{
  "num_hidden_layers": 9,
  "hidden_size": 128,
  "n_experts": 128,
  "experts_per_token": 3,
  "d_expert": 96,
  "d_shared_expert": 128,
  "hidden_act": "swiglu",
  "moe_layers": [0, 1, 2, 3, 4, 5, 6, 7, 8],
  "n_empty_slots": 32,
  "router_score": "softmax",
  "normalize_top_k": false,
  "routed_scale": 26.3,
  "balance_loss": 0.000394,
  "balance_bias": true,
  "init_std_router": 0.0103,
  "lr_router": 0.000777,
  "vocab_size": 2048,
  "norm": "rmsnorm",
  "norm_eps": 1e-05,
  "tie_word_embeddings": "early",
  "optimizer": "muon_variant",
  "learning_rate": 0.01,
  "beta1": 0.95,
  "batch_tokens": 131072,
  "max_seq_len": 1024,
  "train_tokens": 761300000,
  "max_steps": 5809,
  "dataset": "wikipedia_en"
}
Below are experts of layer 6 (counted from 0) of a mixture-of-experts language model. Rows are named router (the router's row for the expert) and show model dimensions 0-127. Each number is 128 + 32 x the weight over its row's rms, rounded and kept within 0 to 255. Numbers have three digits each.
After each expert's rows: "gets" lists some tokens that make up at least twice as much of what it gets as of all text. This comes from a sample of Wikipedia text that the model never trained on. Tokens count by the router's weight.

# expert 85
router:130183113128098194101068152077129108114139072115104155117132095122103158133120027109178145164146103120172091080089123144150162144121133111145078136077137105086115140159120089091130131159128149125159126133088084134118101108127146136093101169112175156068084160133098131095129109098099151099203087120163097110180185129138192160132080149106196174121176096122182104114117131125195113116124
gets: "d", "ed", "p", "ur", "al", "il"

# expert 59
router:085157139128150085112156147157154162183082113092082085153131124137180077107074175142083093092111147125092151176179181111150113124145139104113069115100091153180183145168127200160120139078073122147134163129154143124083151159087136090109130109141162118077110158112131121135166087145161097160071118134115123094118181144103160120138059093174167109083099151165129112152092109106187181147125
gets: " the", " The", "The", "the", " its", " their"

# expert 23
router:144177183134134135137149172068134126149129128112145135160092065093107096118127147156075072146089082161113167141162088143164142148156147110172142113084083104170180125090140208104066133135079075149159145168151128119076081143109129085159145111102148151141149198150152145107097091142115113146101157078145158103098144081173069100049149114117152111167096160149118143145133081121107144141186
gets: " in", " at", " by", " from", " on", " of"

# expert 111
router:127165147105106122161079170066105173105070126080125069131071069102145140118139130110117117153143118142153104131161116131115133156168139107150121098091068142174168157176113174105112125146074151202153153144168088146086102133120163141174132147115106152205141202119077154140116120108101194207115169151135109091127113156128093156132114097151190116091117089091113173150152107185093132150132
gets: "ed", "s", "ing", "es", " of", "ted"

# expert 39
router:118161149111073093184064171105142061110083186097107082115120102141144161148117111119152100142137153133127130147098184119167145158119169088153082092129113137144091107195144165130163094126105081121162107143082115175174165077162140110153162094131121106182162145166151166196163141111131184151152171103140129119124132152159090153171134103174200169116137115108139149083108187094181096164120
gets: "s", "ing", "es", "ation", "ment", "ies"

# expert 123
router:121114091150123137166118085128092120089132115149147169134177177158182136161125110205047156154088155194139080160072082136147126122105154068114152141144116100163150112111164088146179119107087117105100109063065143091146127132096070092153189162105091139138138100094156096169107145111099096069130074153043145156149135135158151145134138095095128113099105100135110124115136134143129092177173
gets: "A", "S", "R", "T", "E", "C"

# expert 60
router:141111150148135081183176125121137130105075077080170158159124132097178124105076110119119120149099105122160124087173086143161091106161076101134122174178088154105124151151141171184120158104088120164157150134095139154122091076106140161169139171146126130093168160155155121160099108104089130131135091134115171160218082099165134068038139192118084165122164160157092119120140110108085175130135
gets: " |", "-", ":", "|", ";", " by"

# expert 67
router:138190104137121185098113171120164140080171132130103076108132115182115102133146095109116134118202099092114054124091121208141161046188151126111132104116072125139070125133104154094070132138161126152071122177130181140157129149201084120128174145144177153143078105168117088128139185129136084096119157107133126164127125156134166117149140168109170133106102131112048105157139135113129138095128
gets: "ra", "lo", "c", "ma", "la", "re"

# expert 13
router:067128131108090126120134160151154188078141130124087195154119139148146154105110167159135102132103130104111097091176099092157161151096102070150080092166082101161118177145098155163144112073114134117060172190173150111152095082105129149142102133118081095117175128175156071192070109100099091136137075165130090140138173128131119159086089148076144112132182156096080148144104159125100148133089
gets: "\n", "==", "===", " ==", "|", "---|---|---|---|"

# expert 57
router:138131163091135088147106167163088158111096110124089146126138145139123089145134145164089101128103095141127137112188082102158131125155084117109080161142095092158089130077181170152113103072075099112148148089083114126085178123133090153156159100071105090090143131128122169128079079097071108107175142107099144164110104082077036090060080136116129123168137171175114146120089087093095140155167
gets: ":", ",", " of", " in", " from", " and"

# expert 127
router:045087148175116149122143094088112089117158136125128172111142119118176125132084156172092109167135148129160155113165116124191097139105188082092123106154097185148091157176091162135137161101153183132110148172171168161136112121110170101155132141131111128115192135180151076180117178095116120130117168154092107141152174150106150128065174172052111117085127194152125174133160156141109125171090
gets: "\n", " =", ");"

# expert 92
router:144084114108123178101130146164119108157151122101148110119165091145193084086158146143090118154117184165190155127164118159080148126160122128093123171152102139094200110137155173113104084138093114215141181114111082138051119155132113174116118180163151098153127183179119140096135122116158191129137153166127130130185099159125072159147156105142179165093102162143149110157168067117122146120187
gets: " of", " and", "ly", ",", " that", " as"

# expert 66
router:141112159193080154181108112168156098102147156130111157119157089113088108131147073128113144156126208124176057106106148120168187040084084153135161198139178116144096086126112143148108119157169125170120165125083142123123163104169148078132166166107176140146139186184115095145154152123102157136132090137117103094160113130138167187145168127123100150109102181113164136181132163146150098135172
gets: "y", "n", "ill", "d", "w", "son"

# expert 31
router:131173116071148129107142079193096148106113117153122106131110154101136110097107158171142074145110194122069116105116137131067101074139164106097125153158195127140112200105100110120075106061162115133141188161103143162132146161102141128081091108141086135110176076114153131155053098136132093171130123136150118090136100146152140180040126092152141142131114189204140110150127148111098142171105
gets: "==", " |", "\n", " also", " is", "See"

# expert 35
router:143148203153126152204125117159106111091100114149064087056145137070167110087102126109101154198135137123147117108114115151157129094113073130130105188176150124100110089090115169175136174132130104173128167086079193138116105159122104167132108139140137128164179149216109072122171155121109119085123125160082084140134093145137091181150103180129103148122102087102162119144137178107158136102133
gets: "an", " John", "y", "e", "el", " William"

# expert 11
router:139116103130131170159127104181120071091092122157159091096181135095142101142129114114110161151152149104151062108076094167094099082160151117169126183189079159165139082161146162153152084173091151146129133098104150135150162147200147132146116198133154136191177137178110099116094109117120164128109085137100130178186102104158142137172122144120167178096097168114181200162126171097140157129122
gets: "s", "y", "ing", "e", "k", "al"

# expert 100
router:142154121101177109144154204103155123174074180085133129143093069150163133100112165121073169157082105178134170129158094152117196170139133105173078095111109092150184122100160193091138124112101138146150197146169115180105121123117147141155125099130156163145087149114097112097115058093101159132093187120159160068110093117152092126110104107135160162113065132126114121165101076122114151130172
gets: " of", " in", " for", " to", " by", " from"

# expert 103
router:127193112072176111095154130143132122105136105102121191128148082108126173104131109100192147110153092119076156159089155123090115171119151141121170081095161112113134111144140112077087113116178160135166147045164144115123096148137109083071130134065201161095087115142130064182156123138141144161103131064155139158112191126140180121114177143169118134157124127064097138109077096152124174159121
gets: " re", " con", " pro", " dis", " Re", " co"

# expert 78
router:099108122118163092103163077176106166135099146141130127147171155178130212132147169157103104146124155173115171136180058120085129107096185069156088105108124117162123086108106183153173166085102167090064150166155153155166073135108152131130133120113152149128172087187125130138130105118102106145151089162087107080121141162088150115065071117083096141091155146149116166095121096090145105175108
gets: "\n", "==", "===", " \"", "====", "The"

# expert 81
router:093079105118115212074122117173139085131125169212110091137090060136096114185112108097199113134162131108090092067095169162138117113183164139205130123121119160096120113093105114112175153135106110186116155125131127130158107074113128166057106090204164184163116150146137125129091192141141119107092128120154172165110117130115128164150118142148140156109135127085128086135155125124149113095094
gets: "t", " bi", "au", "ti", "gh", "i"

# expert 56
router:119093115092180113159139137091095072158134113150158176138104109123188116110100080182049167104087100132152129118166163104150142111157115137119105126131102108067165166104129116140158138103064082155129117174077178149053075115128054116164164090144105119121107133132071147083177118113164149147157092099109162124202123155166114109107133091170101102106176118126104136118182153122098107193124
gets: " |", ",", ";", "–1", "–0", " and"

# expert 104
router:144159111103112083108105111189129143085116126104101173112169157164118168112089143149168097091177119119110091089086138104079120147166165109099098134114100108155105157145142144091106123144155045155128199118117083136179117117110162136180199141065127143152207130107137175141088127165156083115164090117113082143097139053200133142143144139121159189184102143116162173131116129146174132114160
gets: "ation", "s", "us", "ity", "ition", "ification"

# expert 101
router:051068136113104088094144138145072157145147130090125180151156171173143140110142162179129085087100138115109141119146152114137122090090125121098110124153084116159139145145108179120140182077133111096054162142164143129150068099129154097171117116134108150152166084161114078151094114178084086111126060168100094116168172142132127135063121113052091110092151140136098183108145175159128182181118
gets: "\n", "|", "===", "==", "---|---|---|---|", "===="

# expert 20
router:120098119133087106123105191153169093112102109101143184151102145144130143112125041125107109114161146132117146135153128172117175129090150083101137088134163119121118194110178127180151145096083095152113084172057081136162117099081102161155199084132094093122149106070130165160138180116138137188137091074080160167111144117153169117064160115129079132121135120197089138113072104127091121144128
gets: "°", "′", "″", " (", ")", "}"

# expert 51
router:152146140097157141101066188095137127129096121112111093158162131079147201126098132149097111103104129191090126100102093101125123144174153133170084096103099126162111180191128110085150134193155135164153130077180120143137094062128166131107131150177151118201106167101078115157115112121130220139128150169168145123134097129155128146180101150183209128106142174130093131119140125143186138128093
gets: "ing", "ed", "ation", "ive", "ence", "ated"

# expert 89
router:114153120135078155099155104110188134173199223122160096098126104109149151148145090077140129111162172098137156114153089096131145147120142095201171119101095134103198105124094112098123128122100155149109146111146120099147133169152103168153095079137143170102187083094141111146107176185152140151127109134167143119124148093202164138177167132082142134111190105109072167146098086172150179129091
gets: "re", "li", "le", "e", " be", "ri"

# expert 15
router:118173189129147096151105159173138143113088137150101160108149133140138080116158157169093108160087124155109124073199087122182126145157069087116064191155125090141088135114111178141094119051091149134175171120097162165092150095138137154164154133110095137091111141142139132142063094082085114111185147146100145173102104083084071101086058146096114121155153153142127117131086079110123130144158
gets: ":", "-", "=", " |", " by", ","

# expert 22
router:123087151124078139078098170076104133148162149090129086115126107128077142120099120127151102097118104146152102099169136154153133141105106167179199177093138146155187089137149124117080178154170151124097096130074089119198070059157127166156096169074116167164138102096148133066138141150090122133123081080153106085136154118136137153169099115165154202163194125108156090093137121119149110101159
gets: "n", " win", " run", " take", " Win", "ed"

# expert 97
router:101135111099134077119140122194079120112169183149087069098123148182126104096126138165142110126128119133138058089076135107102110106134083165124138139104119097178136158100109075078131109158132096080080129105074140125155089095189097163185163124120074137188082074093128113100110116127148113093177059160112087142146142091190128165104125109148120146122138153096172158121169171172169179125144
gets: " |", "al", " Team", "F", "%", " Total"

# expert 71
router:169101095130099156126124099171097119189174131193145133147092097119121167160174093095105143087105143143129176118195181159073143146122083182106133175097171144028149122083131094100146133111127156181096106111146094115161135149109122185061135147174109079101189116123109107126130152181154117139163103109142159165147099145110161127163133066127117100136157111148097150161129106057118164109164
gets: "e", "th", "ne", "fe", " se", "n"

# expert 125
router:103056181104090087188127126130082080144172158086159101125091131123157120122096134155135099073098119085157095111119179099109154146172097101162114134137145139162101178097087111153197134156106086108107101077075118187160093126129085160185131099104106137135135110144114136092144152139091084078172126146101129161144130122159104130060161077168126099104144107152064118084143192175102166154100
gets: " |", " 0", ";", " 1", " —", " 2"

# expert 27
router:139099161187178138224169109130104132132123145141143103129142105145124123125168121092083126146190097158175098101119147140117108175085111104130094171095189134075135152134156099180130137132156128081108121133115187084071166169119100096119092129144099122106167141165164114118179107173082142091090136139096093136154123163084089173049132180057073112149098108089128089123125162140122158077139
gets: " K", " T", " G", " S", " A", " P"

# expert 43
router:130089151148176144191171109119121163076153099142170117117139113157067103130118103084116118145123132147195145085102128107118096165093086169162151186152154104140163121081176138153114168113110105099112074142131173052096154124179041085132164081156112094106141136132126136126189117154095152096089052118092155152136155125100131104094172157109089119107118170100156099121098175137133201157128
gets: " E", " C", " P", " New", " St", " O"

# expert 102
router:124153149147091121131084141158109090034150095150101079103146160133110088121113148120126147119158129126151092160100100113144187142128089168132139156155143119152105148156165096154119112169164104117109079096110134138127163159150078165074113103123143066149172135199161058143145124076096086171159136155149123119134154143203104176125100094090156121119087135156185152087154147129232089094167
gets: "er", "n", "land", "y", "ian", "an"

# expert 121
router:134101179196128191152132130136144148062154117167131080106162138137081124177156090082137068135165132123193160137123133101102139116081088165160147194059179125116096128161150115151136094128167082087088145137128205099129112144117072102128158053150118155152166172148163149136134139156122185098081124085161176128173153119107107133120148169116128091143112095109179135149113172090138112113096
gets: " Ca", " Pa", " Ba", " Car", " Me", " Mo"

# expert 116
router:129095102111160130127172107145138098163113119094100082126110131123164111103104143161189103057144142136124158133183156065102116111131172075103187166100116162148149197076142183098138142065146093164157161133122102103065092188065136113143099173132118115123126147151155152142128094115100075203165139143076106082112103128125095160101084120146157110146153192112177129101087104118069104101113
gets: " was", " is", " are", " were", " also", " a"

# expert 26
router:142123091169177108171130134048161151067122161166164111134128078159120129128154108043086133177126173149151189108092127137108102167133117130207106151079155111131116138107149146164128142089121103075134135139156158093069168135128130125084098134206160159065114105140104093173171122112144164099065124120161136148177129121095096096128120161118120130152161086161180127139081122104120180087168
gets: " E", " A", " S", " G", " P", " O"